config = dict(
    hidden_act='swiglu',
    router_score='sigmoid',
    balance_loss=0.00103,
    balance_bias=True,
    router_cosine_scale=14.0,
    head_dim=32,
    norm_eps=1e-06,
    tie_word_embeddings=False,
    beta2=0.99,
    final_lr_fraction=0.1,
    batch_tokens=65536,
    train_tokens=284600000,
    dataset='wikipedia_en',
)
Below are experts of layer 3 (counted from 0) of a mixture-of-experts language model. Rows are named router (the router's row for the expert), gate (a neuron's input weights, with its number), up (a neuron's input weights, with its number), down (a neuron's output weights, with its number) and show model dimensions 64-127. Each number is 128 + 32 x the weight over its row's rms, rounded and kept within 0 to 255. Numbers have three digits each.
Before each expert's rows: "gets" lists some tokens that make up at least twice as much of what it gets as of all text; "comes before" lists some tokens at least twice as common just after its tokens as in all text. This comes from a sample of Wikipedia text that the model never trained on. Tokens count by the router's weight.

# expert 20
gets: "1", "2", "3", "4", "5", "6"
comes before: " |", "–", "0", ".", "5", "9"
router:099159017117089124099131115121134154116111133095134124132113097184095115125109112178109136132136084104150158116144126127110158099156156184059127060126147115112092123131133115110144098126148128
gate16:105148057157109122149093114088161158136094156125138073180129098107109164162143143123136163126083117188131098165165091156173127069113113135156130114129102162099065151175117093073124172131133128
up16:071123101162121089111066052118163123161081151123132100160122084116100187138143168151143184141117082157145155170173155140143082077088112098110140130123060154125059153193155117087179133128109140
down16:155134160139159203118195128116135049080216131168098119114130169147105160083136108142129182100118118099155096129116188116102131145120100145097089122161075201131133094089108105151104093140202120
gate17:130133168137111127114139170109129160099148138136085153142121069115191155112100097108116144129132149166128185124183157121088179118187104087106082149173134124176102144050104145094118118118131126
up17:133131104175145132130116114123130145078119131153194108065155090127155136110157186148142042178117052098136072192138110174077159105140146162125169145103115109161108068154112141160103098136121121
down17:175172082099134087108163108106152157137131096114135110122155081156148176136152186166123094163138150104108135139114135152050174107140081128125103143138175138141097100116160132116150120130178069
gate18:134113145144139018094154193120098123152145131097109091084121151129090118103114124136144031132128149170064126168155171132128113107136162087155098108093141123136147167131153124067176117124160138
up18:079142207149119101163146114114063162147115177143130120121152080108154168115146108129083117101128159127176137104199148090100160184151114158143132078102147136131128041105115089148180115077154113
down18:107071127074143134127139157123123146107113163088145147133064181112107108125136127161071087096092122085136073068158148109140138155136147147102146172075186141119126135166113130074188105094121120
gate19:085084159133146157187163105161116073094061164106125146112176102126125149180125178157170177133154153145131118143153158122152188094115103091068131176194139117150148104078065171124103130051119090
up19:125125122167162133105106140161087121093117111178114096102137181099130127122146198154184184054123134116182178089123145129101138119129129071152144187182165155156081096113186125136145153062118121
down19:139065134094114147165104042159143106116100145083054092104122120147101117102090127128059142092142148109143115044109096152062139154158099134104126086117129076157152138130126086126085148089121141
gate20:150152129052201107138174107132112100133068165131133153104141095090102117129173108133157119109169134116110176179146137126088182062084103144129234141172099165135135145114129181131123151083108134
up20:163118159156096101133145176165121102128102181109103135121102097148073154118110110097144014113212110117106147196097100146111157110119125110118116088178130119157120069228139140152110179086082067
down20:106102145155110157105189124107139136151161131083130113173090159144128106168082153177116135148127063097118072126129153153045114164128115147160082080100170161128221112119095121133073089173147128
gate21:119092077101103132135195137108150146201135133155165110115210101088118145127146100106130124147144152089164137101145084149115142144133107137136147071113110128202119079126156150118145118162097164
up21:163133133110155113115096082119113132072153111066069115135094170167176117182115191136129145089138139109084118165124171133132083141106177133146078175141139105068132173120165133156123129070147087
down21:134129140093125131123174154184055146172125127135182118130111130160148129118153145140134163154188125113116039080144108113115155136106095151096099098175185147100183168149119161171162117146110134
gate22:111156103198130055146112147075129094089082105110172148118174138087124122151139114209118173093122106125128117134136182112145123138127144109132082181103104110105134106164065119142146075145077122
up22:094170141151131090122117101137112071144086117178159141205134127108133138092153088133100105071114074133140149239066179181162099112114131149120207176155090165038163124133090121085119149130144121
down22:085168111105123110144086107138127095085086074120115131159154133071173148103130206153136139108143110105121100150125147163156097119159073135125136094081203128162110128063110131084085066116080130
gate23:106136158149011157142140144169118110132147174124091106172133122081117123112157067059165158151100103113136139127122072104140152137115188100123140081143168112137079153111138155190142071165116103
up23:100082157116126120172147126149175062111104107061086153186196115107112058137124120084094131076201107127123120144206082103130178127137135128176133136115149174123068132064125136128082124153124093
down23:129151157133162117132173151143181128167173108111088165133077086115084175137202111143143186146116108110178110112140075178088133088180171086128072127072094145066147063124167150103127167095133130
gate24:127184123100091177136116107083093125093112119142151139152134180125178142183113158113083090128133134140102113102093142139116144138168169113133096135096056143120104098017205181148112147137169164
up24:107084156107109107149185122097108119198128160093107150128147107114090182098120130127116097175123093104124092155088106153190143091068087122145198094136119127096080133125136143157153120101110107
down24:109139098123177151156113153074154175107110148119114052101090132141083064158115084133120162101115136109150112158122109134122138080173069118090111147168174086149138166151138074103139061151105199
gate25:154203130157111126152121170173134116091081153169147152145191093140115171182143154090139043090151125122107128147191117194101137079140142092139117103165126142091126130122083194056096104115110132
up25:156098110131085183098159093141110150076162119147154117140116078131096151102106081191156104141159143129122132180127139053158056150197134119147124155154138094144154111174141117166186109142081077
down25:096115156117090109139177082230136132135089142188108090118109116167047140111072102130084099112143169151125080143197181108119120143130153138110148161133133098162104174155122097184116140089161120
gate26:152136175099105071173181061110128153139096115167076162150139134139162163123081116104160083161106134137074093115140147154121116109106114129190146143172094128137142170149145141133084104114140081
up26:092114047104116107170102128164154129145072150158179159143138143106086107099149130117107127164141103087126159135081108096150148096104161147192106100161094110145108115103175123175123149147117122
down26:131153127123175136128122119165100113100088102118108125073169195075066127121142155166109097150131155099164172089094176098190148102158140163142151096100134157092141163141138110136132163175141154
gate27:118091180122163103128140170065133066116124076095119084160113098084137109119145081107090102158146119123155093168157154133138104080149153132093129181089091145134120129155147142118153100129237094
up27:156074147174141115128098086101157115104192138148131094143140089091170130132194221153118094157084142122141194164144103128117128193143144138095151136141075170120124117121189139138121139154151109
down27:175157085075163102144148079153146122126171068187061129138175156138090173123112149127145110128171200139203144169145120076123077123141138101090100111056113136139169138131105106131044125145120121
gate28:172125103081074143103149113115108115080126191137087154153129067123133139167103082101120148154165117174136105128160105111090092156050161163108144089154192114106042148161088159157132136142184145
up28:138135091106080163085130085100100127097138156130095167133132081141140119140133109102143120153131102179145105119164124112091082112052178154106116084116182073065067137120081151164114167129166133
down28:146160134106078087118114129109178104121125124197169066147148114150121098167142097134091068123105190168154094163198158130119121197127043132124176122136135151134119135163050143092172089175117135
gate29:129161113148210165169108114177103105160124119140141187080094097151107054102169194145110170096099094128094134105137105094135120134114121067142131199176096184042167128093070160139077124142123124
up29:127119093153133169086184077148097129134164141089132165151125144153116182112196121119094133179116135111166105129079099123113145159080139125180080128120168144080135171120164163113126115153137161
down29:141118144147106117146136110068131141098144154048100123127091113060035137096124133137072153077169139168135169149138144129101168140172169127129168101055176117078161073089112142216130093111118101
gate30:127136135161117124157135129139148143197112070082151085109184110116045087075107112135162164102129154139139108101137135192107100146141145154147191170146133134156098112158114158133151137191171106
up30:182137037143132149173038136129139145129085125094127098179106148135116117148115070117091131142144141081119144102136183145126116156142207147116113104133110116148102117147130167102135128203168137
down30:123090108089143103158179155122099197106141119124151055168146120060152146135141115134134105136093064047097082170089191149067150101207168122122117081146151163096114149174082142141117153169122147
gate31:088132097123111168138065187118176130069100197140086172182101145137131140169141141140110106133142092142156140127113182156082105109075102170122154144128155149138126095151113157137145157066121136
up31:188134206143117082101145048107127118164118124123188089147161129124115105100112167118084086170149155149085096128158133195123193162133086115148184125119174153087169154171122127122134095116108155
down31:155145110129128090082101138146146117090119136081124115128100236054122151153151139069125104115166058154166108085128093139087154062114110146091122124092088176160142143146152097179088144117074154
gate32:148153086116135111125089093159096125121085138119109117077085091167160144095137134159172131104158135102128186155142138160113066149151107108165122148099145138103136076122134178151158117103143183
up32:154115090140140152073139133155147175104111126206109181151158090091113093092105128080113131157156101074086137156106102168121158093132134104181101136143149124168148064113116129125097063109104152
down32:115132124090174092121234081199150148082136143050137130115150186151096166160198129169119123130174165157073154117158127048124118157122139150124119109101147167135107151132151099119086098153152133
gate33:141165191122158217120103114117119129113176139133152118131115138179174151153190084146134148117095146037106121111116128105210163087092136114062148168161156141131151137105145204117124122129100120
up33:151126100206122095163154126164137128169095170150106152157159120093128109216117149139112098138163143240126119141130148183054139126140148147164143114062156085093150106167106096126094143093094122
down33:087118137151089104159127090196187131125141130137119144195161137131075074146105114112090101091109117128134130093146108235047097137123092140107178134136127087120121141105130194128189096100136163
gate34:109178128131110164122115163116124135143100152110163158133170090154152191096147130134150175146093104095060189096090172087107149105180151136104088122131098118194137133142177152108086076223127181
up34:078099171105094182129083173128163148095165165119144134122160103161153182080162141118144239150097078135088156106093105119151170207164090090154104089153124138132086121137155107130123071136116123
down34:106120176128090105106142112137180143186104085160085074142115139143135159164070152132133104179083174106170109060155121102206068150138105128091168102117143180096177158126148171111171164086120124
gate35:083114178111132115162124132170170152125120125116085099094125136133179144100151127158114184115084197145106090120122153155174144070070156137148147191134159103111175090173139130204111103114165150
up35:093110165123134147188123135168149148139115095113105129127067156113074099150136137171130210076205124109170136116114087121184203133113111182160073100142168125113072107114107136161149083124135180
down35:152148113148108162069145194124082155168127096208179105115154169117173115156109082136088098125142074159183102089128101123085160125152072162117167126082151114145060156108060171132157075155163096
gate36:084089145144118120155113185219097119137194133190139117174118177115134173197130131182154157159118108120122133150146104084177104184108127123111178175137146057109123144122151224166126152084158182
up36:107140097160128150125115171163145082147113086101100134172134108145052142111149103125111134067150101130135140119104139079102132179105116158075193130105133100140100204168158125145138134088131148
down36:107111120102097155129120158107057107069126114132171128132185142120143174157161084106063125150145155148117118168112159121184138185161109148099097142150093148139171135108152170117122132153145124
gate37:108125115150172085126117169137166134107113131084173162145142114155180086116175161076105117160143097184111122143118122084145162070081147126103107149151126124176165137149146145106139102093110051
up37:133129147129092156110112140128101163164148162181080101086116121141128163149104106177140102087132146108175140164118156181121072147193143095153081186136156164095093103081124096159147138184150194
down37:143130072160130163136097121162152132126134128086118168145119104109071139108113079125143167132123170143114107159152145123158142120113101088110059131152153154140108157159146177119106110123163152
gate38:164131137079155144154144115100112121087084138126133155103097154147158119152131110138148096058082082109145158165069128133152184134080132099180161078167107140151144120089083091164155141140116174
up38:139182124161164170105169136093094122133122176137135149103165123151107139167125095171141198037087107111114184134078133170125148124122212162152085112120112161168149158134135101083156137128075183
down38:099142204136095178176115149080126157132155136147091120058099152145130136063151092101080130173106126149042169139181105124118109131117128122121120150145096161148115141193098092163097091161180060
gate39:157169126137132088074083117113082135130116161104137111130116092101111140177186095117105106080163165101147170117184066127173154114057129131108122149117179071107107107118103140130141084152114168
up39:144115083163125133201152108096136108131140146115122164150144162161166109081169188100131144117076103116140080160135192116086080092187115116148129078128096191121111171147138127077102187122155134
down39:117089173125113126078109191133215169138089112137127080120086131097128095133137092136211131127090097065161132104125098106081156083088148139115086105123107093166148158135114215073094164119076120
gate40:140117133144120112127139118137092112094114141134173111153096156219108107101140169097141075143046108121154116144103120145130169163041154132148175113119163091167123102130142147167167100074077107
up40:117130090154136108117138142167201115146146129175121075121174134078147132174166125181070146117174150121127078158139133030132148155132165093119112169107085124142212134074127131127113132184166159
down40:129127134150170111119118129128102158052142175083115122085168082138120123134122130128169074147123113113138160082043112157162177122152127156165100162112143129132125146143136157051121066159119086
gate41:186089128137124128141146190089088145101159121183106162093130107130116110165129137098136150110125143183159108137146119206093112134129072171148096147174194138165174090080154116088190085160108120
up41:053142092149118072118129073132149095135099143046089065176126173109160124140124130154133104148117125109107127165134139087153145115079167108150130139091104104106125150191124116133069139072150150
down41:134098147163146094126107131181126141134126163149043140168185139094122089140158128101142074120107108149106168093176113084107126057112162113159119072091144128078120113112123130119183132123116154
gate42:138141098088121131139171114121128167082026126113157144096120132102138137116132132088124144188088088145177161121078124092188134168095136091121107108067132175126110162204191142128171136141108157
up42:090091108057114130169103093146103162119044124123155097126131160097121165129100143106086160152068150133166122108143123094165127143134150122142073069132130169093144187166143144118116135129093172
down42:073111151151099174172075105109113118126135147181175176126122069134128163164131077125128138090163104094133108129144125157117103104196101150120152081167128120179199077110159138124135140140139152
gate43:169117131151125151182117074141186087124130122155135080106170112140163115126173076166131144123129124118044147172123084095132134061124150157110183130101087057116125084143104076100124104124119086
up43:151112080178126128070143069124178144185111142097148114110114093116077112128089140126141121096168146118140111111093132157114138117134105135084015094063154141082149134137156080177155154119156187
down43:082123149154110184085074144165147146124108068115102184114147088094101126179149131142176169106132166110094132093118121154142134152117091128112130158148116115102133117145134169102143104152092136
gate44:140108106097124201101085165161151118143111140100148196119197152127116151155135192147115151133054096131117091138123112191144080103155098153152080186065148123143122126149078137127106099139142114
up44:111083164092110189123161136125111131138140184124092115137161195113168150124112152145131133092183124094131092112132148118113040095155090117172075105133125053118066133146128131046123077119190137
down44:181144123121081147171102052102118108154137076146103131124110140133151097167174088179133156113172135145146119131085087184098169103174153140138141132145110114145133136161125144138106125116122045
gate45:077115199101123107127098108172172172136133039129130122094164099123126161118160209154159107132088158111172162154161110114110104153187137156168157170106136146105194123122123141160132213172127146
up45:143148155137152099139110116152137153166149087100133145103130130108101143093137161149126178201087150117202103132117074065077092076106151138172151157182166154150154170135144131192089228169133104
down45:149090091143159093137098149180137149128142079175035102141137125093124098145133095156061158113126131145110105117118111183136149106170138127118123132141127227068114127119183102138105100094139152
gate46:130074095088077159143056128105122119117166124127135039127183146169160095122109130133070061099164183140174147156137100170143108126175092142105145148121122159123099110125167146155096061204149148
up46:079128135137120095132146114107125145173152158082088085135118153161150139167035134156060113193127180098204185077129126151109141105133159171150110136117123129152171123167103092130173124105133164
down46:091147147101139089141154139175177189184080133147120110079112114142124151120167116143059109086152096134131109152115107108061099140132185110104152130188162125155136114146098112121088121152086168
gate47:070157130109189143124115066160119192129103141095085089137098163155122165146140148111154145130095087225180158097118129189145120143143091101076131127181153140207136155143072096129157133131136101
up47:156113160187141096091143204129096126149152100095166181137138109048118171093133104123103083111176078060139066105152075136088117150092131154202128164130115099170099142110210096105116104155126099
down47:079057122097084106096176117137158129077120078184118121102157196169136114139142168059137090119139183128135132137107134153156048189131138145133174204130146085188140081111114095105137128130194109
gate48:138106115149114111194132160137064174190137107178156145149085052126044097161155092174103117135110126152093159131110175143100133155122121157106152161199154134121174128111116099138176172057097158
up48:177111146121129078166129176099130158220142137133127135146108083170064101103191098136098127220103140170085183088123147114167146116121100121151102147177177110177119100160095074128102121061106190
down48:092089142113135087168140152137160168084075108092084106201111121118130124114187198122103115103164115150111079108148178119120121152099167139067140023109115151140157082119190149141129063119138148
gate49:141080130140159103095099123116121126065088101148125125173122177086126102105101096137112155170101137148141076136188121144094143127175160068096128161132113093140082030134189157124118141138119161
up49:131135119166095117138076160134128121102157132135115110154156098100121099132124111118154163135093133097147054107224118119109129114164114147142159131143120148118138103135160223114100132160209173
down49:199140128159124110100130141179118133088068082113112151074150126169115124182147163156146133133169105139104126157076103106143110109115108079139127144094151055119108181155107086136136122130146146
gate50:161163088116122177157086144187107118136078093164181106096176123146202210182092138171094116091133177113150130088141110089120164128149189086081134153164123118107114131139158129084108107102085122
up50:096122137122081109125181147138154096109132137125142163105149120097079054086099157131106167141111134187163090109099101132186207119072132097142142141084144178110100147144122174147115102170104148
down50:132201115223119115076079183118175099125149097134103119148115123147093052118138176158181116113075110159109150135077099100163095104113033110158117165121094202069158178149087129114141136124084131
gate51:184115142107123124137117121134159119087106122155205108120123201153191100138100146091086075073177112121169103119150152110095118175165169116116172116084078131108139136095071102156154137170109132
up51:178137132118153157065124105088129135152120034084107134124107101090102142194129129132100127075032073154085161144117161161118056127126165089095115180104126095161086168092076100112158134102112082
down51:137122178102115155092109122149118095091093158137130189124168088098141177172179152085135094140118126193135131080120134110173096143135098122132086102096147153167164145142135128144175155111172141
gate52:082129211116143154150117148106098158110141132097096117156182064148105119084123101099150128177084092101114128102141109112137062112091118135181142129100101093147100147182143144072153091126144089
up52:122129189125123145119131142151122167129105127120111145146142148135165118108138117123160117145158112132098114140148121158115084156143174164155164131106144111162100180187137107067174098172086151
down52:164174117116130128112132089129118159122091123057187083117130103093113173088158158123116128122160101129156135138064085129164112097130171143149178153169128118109125116148139160122114092115144160
gate53:139136093124119111116075123137183133126127032131108109109124128098078149128095196121129169093140092117140080124120153157204102130093166149107125101122142110163091122161159091137140133128144138
up53:122194111142163099087105097103150083139154081124118104140130128168174113067165142093102123115134154115092100102111122118128116107125170153104134113122142114086112169120159160124171186145079138
down53:134092162139112121127122165139106166119167113111102168136069091129158080176074126154115093150079137119133139174161138165136101175125091130154158108162096172167160089177110125085137144161149120
gate54:098142162135158137097096149157153103159167170114119159104127153091119064075176134119136095139103103128102089140145138148140104122067153127150157178112189157108095161107115103156160220144130155
up54:153155095120177127171166067107126165110121105126172118113105143099175150125123155198160090142101112097172081113094160104110106151144103122182190085183140156131111124134079116078128015150096134
down54:142108231100100146170076115150141129152121203099154175082147196156101136154115058133066154178111123151150115089169113098110133114119092146124108147085134075192152123136115117125100129107097124
gate55:112193060181129133139127059151124167066105097153172113117122187158144141122158172085144118150135128124151115120151102146129154130122179139042139098116108074162139157119159109124111163176137168
up55:147093180108156115138126128157122122167137186075127202161118095171077079106127098091111120077125130153071105096131161086192121136123174155129139164134156203091093123113139096168138096162155122
down55:098128120161139141139151094094142145139104075125104126100077082057090131084128148109156112113130107066125090175155184153124177098114118070090105158121099153114123090157118149170163104086136116
gate56:179166108143106146138151091125154115119085074143118092104067150108133137120139078169163111110117143115072129144173134170115119140125102119089149100107134097095103128095111120079120149125120105
up56:128162139088117116150170232135123131152161117097135171105117085100114127152108155123165139141199129170093100145170112130174112184152148095139086208118109157103155162118147170111098193130191159
down56:078101072104134132089138116114137092114126041200063102113142126153090121136144145098130136145132133124097162132111132094091120093077111157128140111118108114085125103099106152132130085140165127
gate57:093147152132118206126077138212190173156117161146190108145090178135155129129104121088176094097180106139145128121140147170092109065118164108125143118147185102171100150102126081139149162138144176
up57:102138131125116216114082136214186177140112141136187092133123144089129128121149129103162084096181104110156113128116144148096133076140129103153139119130185134196102135110132101147123112112122157
down57:135206112163164108196117122143183124140111119187155106184121097121159110102159133087152111042090152091128096118170063144117109137120063078143160141130144106176069120145099107126168097112108139
gate58:151127090171150048160183178107201124131090135096135150179137117134133133073158118135134159053179101134142144173136118120139040118102137085129146150170089111077090133149128138095126110128198117
up58:145117137044091153068127127113098138137171099093166164179130102148081146121174119174125120138088124149096120127139102132109198125138151145127147110175079221068169117092143127126075116183098092
down58:145111145143087095153148168173107138105115112111155091124044175095174208081126135127180138185089156146095076112101116150146143114100154081114130143135147127153117113145097091178143137114135070
gate59:149082139112132183090155111065073125133072098040118218133112154114134157185133115131150147164102059157136157165141145121125152074114142120120071134117142134186144133227085129162084155166133110
up59:130118130126072101147122113144105107151164108150104172061109100145089143142184141160098155118127166082132095159110116126117136158119127053085160107130113146057147108045154203161115079139117176
down59:121131182138165135121153163112155169118164105090142100105109109141125134129144118119096111099103135158135140110086122173116108150143103121128101115101122207103094123166106106120112127161081161
gate60:083109145165147113123124105135130117140122129188184173134110107152078115137088100168110116124154144114162147160105136176135147171069096172147121135101133135119162159176182142141137175138182142
up60:168113122056090125127080149080144182150146132154132159126135140126175086122102114120195142086162114137071195137118143143076084129173140050125105096107186101146109090151128091078110066108063147
down60:138140095183150189142096107118136171073108149135091069133185151099142141065132131168088106113080147094098158182141123112129120110116111105138094145133157102142162159130151213116178146138168060
gate61:121163146146135108168096126125075118128106162131154184104170063167125151124114168116105123177128192121118187150147158092060108164124118129169125107166072159072136176118148144165079186157107153
up61:094152119134175114096077068117121121143137105098131159098142134092122166112079106161149133128073097121148188115085151054100152206180155098132128123115099188089108156180177089196159093126137227
down61:134123095090151151152117119165119154133142085119140136127133099142126140109132082151179152184133154089106125196130137204138109081103103126097115112111108106150115176160145163106161141092186105
gate62:126181172092113122119082153100133127127118135121062131081114112112134150174185182133173167127051147172131160094135099148173058102149121131139145084150114119161098165203132144104142149185127121
up62:115104100114108161111124102171109155145165112088124132196140141134106160164105122153090159097165132107094104093101107139109174160105154133105100133148095108124149052110162119166141117107129125
down62:068134120130111119131118137203113083093079075136106196099111139139154174163129146126155120180086125165134127161101119127079082119126159112146098109145145181041118103097103099137135130201139103
gate63:160136151127079137162142137119128111131105101207103110162096072100075121168191133163082119128082150113145143123116105160114153154153160162148136109127156140118137154139130134110133109065145144
up63:086145120131158132121126107151136181153150151028145168108181157112187134093067124083168149123193102123134131143182130096161112119133093112116110139119121096168112086117127134113093116214090124
down63:101155140092086119098119171190120124131064119118092168097119146088149114155137083089142099141112112072163097177137048138112119186056168157162136118114119113142165188095126184158165134112090157
gate64:091111176093141152122118232114089140135095161180110108084132148096153214186117086135056103100050105148138129112169121147168155231107162131121122182150184140124116140106116145082148117099198188
up64:108129154112129153101140170148132106065105101201154070109154129125113191129151140185091101092065075166169120103123081169098126169111151084149152117033178117145119137133110061200187119138160165
down64:114108100113125147131136135107143187119090110104121166150108165147136156139134097113121155194109140108088131131155142111161071180089118156165102158148125142093130094139100091159101130152161067
gate65:126129124124147107144135184127064137087114094089142150065094118145141127085079196174128098189130123144143148163151137128120166132129099122136162147091196160138148077117140131114181165153107146
up65:199115156169170141183097162080159170119175130204117136143073075108166128151106156087126084058109137101180143129160155108114127116140118170114136151160124170071117162086168152070186133150143058
down65:141209142067163107112171109105092185125132176163137127112110159140160133083137120081095150190141151128105095204096159122113073123119121132142119082142214156089137102158111072159149114185116116
gate66:100121172136114158157162147109153090163088144156096078121189071162087103125125126144088135171153146164105127200112165131115143079140141112175128133130114090162132188074117154109110107137147128
up66:161126078126150082120116102129109153074154080117094170141146180133190147149134073145095049158132108059116139092165108110168147165146125082129139103143182139075148055143190123096143155075159169
down66:138137082211149153106167089143174119098203091184089131131097146168109193116157158189139109115140118137128102147160133211132132089118106110121115176170097130145089154100142129153101184139124136
gate67:160113165141143119079081133187138092100150117128148192124190102094077163090156131133139185143081105143087142149051132145088142152142146085154169147100121167126179123144173131096132160129132124
up67:138073134100066107125105138162162087086137127137142184091099075096158064114145142168162160151110158106111155113104174191111096177079062142138106127124169179129101104196142150062128161145133092
down67:113137134149084131190130083088128049140179080158106111080096103166198108107077117138172128105101169157138079125130141114169082153189017145121107153138140125103100112100079112150160120167126156
gate68:134147144114148124157137147091181121113057132133100077114091127084121182118172137112180136116094081160130158181125143116104110164150136167078229111147124159151164168128108118119153119116121178
up68:084153111108096126096100164165137102135144157095151118125096159067080204147166132132166166107068120140120160132146131115178102149116128179111141111187139155096129178131146155104148108093131161
down68:095123145136175148098068147151086116132142088143144107129106108107086092107107092177168179084121134153075152126134113144134154120083203156145141139119137088111088116120108138105044155179143096
gate69:149103107159172094091128151164095134130112107133102152085118113131129131086081087097096187096115129114120160095164101110118059145099147138132061098091163181125163158117158135121120116098090242
up69:145216140146136129152136115089061112088118178105106163121146146165110205145179123138159105120095141168104113147085049156180198156084143175120159124135095092132141143103150178161110101131140143
down69:119088100108180129140137088060057137101101175126133131094126175119150148174085116063090075161108124115155106144080160146164190142111108108146093114079164131175122125104125203121113111139074184
gate70:159117098107076094154115086070121174136183183125116118154098098090165100097107162144108068118086076099112145152097136238121128136126093107135132129125064155063081149110134104112127090085162197
up70:164105062113092146133144107100136119122147173160146148150072091139129085152143114112083070144075126119082167134106115168069156144100156173134120152089105138059113150112149090169090102082110096
down70:157133156060137126133188113151075169165157099100080144141082162147145121123106175131081156165147145136165078142081129107128111112091104121157162124116139087155096082103114203096107145152158074
gate71:169129120153154129172106154104100127183152116102108154162145121109115128092058149113076095079108096123159106129164098125083108156122139137074128155088097187139150112086100087099114108149112158
up71:098148180103103073169106177153137133127114121142056108109131143135147108089095075141174142135126079110106093146133095182056079095071091124168131127161143122141177168130106142129119166134111086
down71:101122068145107111149129132119166096175181097127099095125155091188126135069108148189140168170101141119117137145085133105094123161073102176150166086132112160112112119082146165067118071095158043
gate72:180179087065139096140148151109109084140142124112144135136070111058109101125071153135143056189138173160161104146136166172092113119098132084123146073139085149133152146147129076128171079106093125
up72:164155092124151173120123165190154125137097143060133128056140157111106114152127097164166119152161129152167176181201163081098132103155128052110071106118150073192106146096153102134110082111139093
down72:178135121132119142092110121174130115063119052174168074116115073105149102156114126142102145173094130206132121123109119137159102159143112111113093145124128071167165109152117118145126145075108129
gate73:137111172146119078171185087139125132152140099159125091172157133119121113166137102114083116126180161061095089086124113125177106115079158102173152178084148164048196109046207119128118151115179073
up73:091165110186139183074118155111213103137083167129129167085144156188133142174154124140152130091079136139150149126128086170105108118124116147123056141133163105228179158121154166154112131103120183
down73:161061113136130091173137112117163125098093127164136114181169090162146181118119145171108121078119095085110159170174129143118101174149129069099101117114128115180134144121131132056125146139160072
gate74:118080110119097142144084139223153174147178098140146129081169145162110115216149136095110094163149188106110104074154122146144206242118185090105117150147120063175107165123150161097162128066151074
up74:152166160115148104151076112213108147063063184111082120135083111044111109098131109101121132144142170128115147122088114133106113097129158107149153175184128120106114124146150167148073052185131136
down74:128113157078105089133059094085137096092113103110104123099137090084169108104094166127078117134206159112170142118153038146153124096119120084188135128239096128126102130092110108129139073140133155
gate75:099138118097112173104157092112140106121055140112138110108129141106153096181157071050074101104134119127187148099106153120146134178163129121124174127143111104107082141079132134149199111169140106
up75:117065105187147136121123184114166130153063181164167053145140154161099168114054125108083187033161176184145133110095147150155131123119092143129117140100089103102109129110131144102105141126087124
down75:117106139184138090084177136149105140144146121172174137114110167112132138076069119175108161101154115104161159086119077111111167106131120122103115163099132062067106038137083154154123116183073127
gate76:092122135140152158182140154147115124139135127077144114124118130117148057125127194074077204148154185116139170153126134184181158097076134129172123142133137141110065159149154157093133157167118141
up76:127153131076105125113141190161150172166117163075159122111112116105170110166151208121136151183120152121195139165145153113179166146121181164173156129090133083105099147134183077150177177130126136
down76:124156135108136079067165079078131172189122202124081157145113132142149182141110145100110112128159155194080146175140150148114139089138177186162120156128123143121125171086074108148120142109126131
gate77:134147177161102114145165135101089103127094111117121151191161114101106128160099121139156061101108085148148130114175153071124119117126159176121112108199094107173127180149158083141166108120138088
up77:123151130169130136131124130113119096128067099142087116182172124128111079152122152120139067094124098168156109133198156087125125132157172178142110109188100114174126183169140073174161122100152101
down77:076093089121172171171145123154112123134101099112085150088140142127130074112156114122089117044130164067153129113129112164116145170136178081094180160072130141144134129156081090153121092121100126
gate78:183148117082118080099164190164127151126156167150072121181160124107129123167112147089146129095101127151162142121141213125122124171123115087104175136143179159131102114120136133112132134135138197
up78:145168114114151117139136200135151111118176093156099167155164101164068103166082203114166156109107126149165129118111175147113160141108115137119201145133154154139081108047124150137136134127158161
down78:138098089118078208156177122152159149123130083077125118142141126192101125145145149144175120080119164118146190114165165139082154135117160091158107151143111124110148178105083148094098162070077172
gate79:148172101169148123186115114127075031151137175165100149121083145102177159102141099183145046113065112156113173101126163129090090148111107143132215175118133169028104154091148124131153182138141155
up79:154068159114098137107128161177175205124145091057142097146176137109083137160111148095085162145138169134154111133125067146166112120102169109128050079114149114203155142198135143146110113086119123
down79:142130133138173128142197101171084138121132150134134106095135156127102188124125146146145149154160134083104179077168120156128180102169158119179145084116065061113136153116116185120134144172184144
gate80:088142112123110103098170128109145080156066107146124094151081155117138145118110110150147163093124135148124132163145144154159148162140102089142127100130133110115122113141122148155081153073067184
up80:097149153143126119101079163126090209186159101137104200130203084100112142131108140079102113139099090163074123101132128152092090163129106146144148177150125166157143129145170133088128140187143084
down80:138104126174171132132207080082125179152100112067060138100125106136103158139054104110131118053056081094167126138091079144106110138154125147115150158184106167094179096108173129086104153085093120
gate81:152081088155123114098105132136162181166107130125125167159099074151131110133123120127160114099104099150074112103132123141076132100105172138122116104079138135092107145121162146139155124136098158
up81:107170181085144139150144162133047118131146098134121119109179165116112171121171151109172098134158084101185164203160157068154128126207079097154106102136103094193149130152141121122120109118143172
down81:141076130093121195095175121076173138138110129166150149119085097066063111186127093097144093128137196097136064101110049170082136163077137137127145188080179159108105136153142136196076142122104084
gate82:084150119119145118122152143123115136167118105105101186120081125132188156182174134177091179174205130107115137121164143140111087135100084129156148182146088116146131146118132147147165202092179163
up82:121093094043104144147112099118169100078118170180133163110119175093161120114080133141156154092149162134195125123055161109092129165172105121106126132108123084108045118102100131151118135139122149
down82:115168179165125142123110128101114139151109108106128110068123107134122182148136150163141132130100111118086095144158087166141153139133147130227092110113083145167144065155118149125155134177151055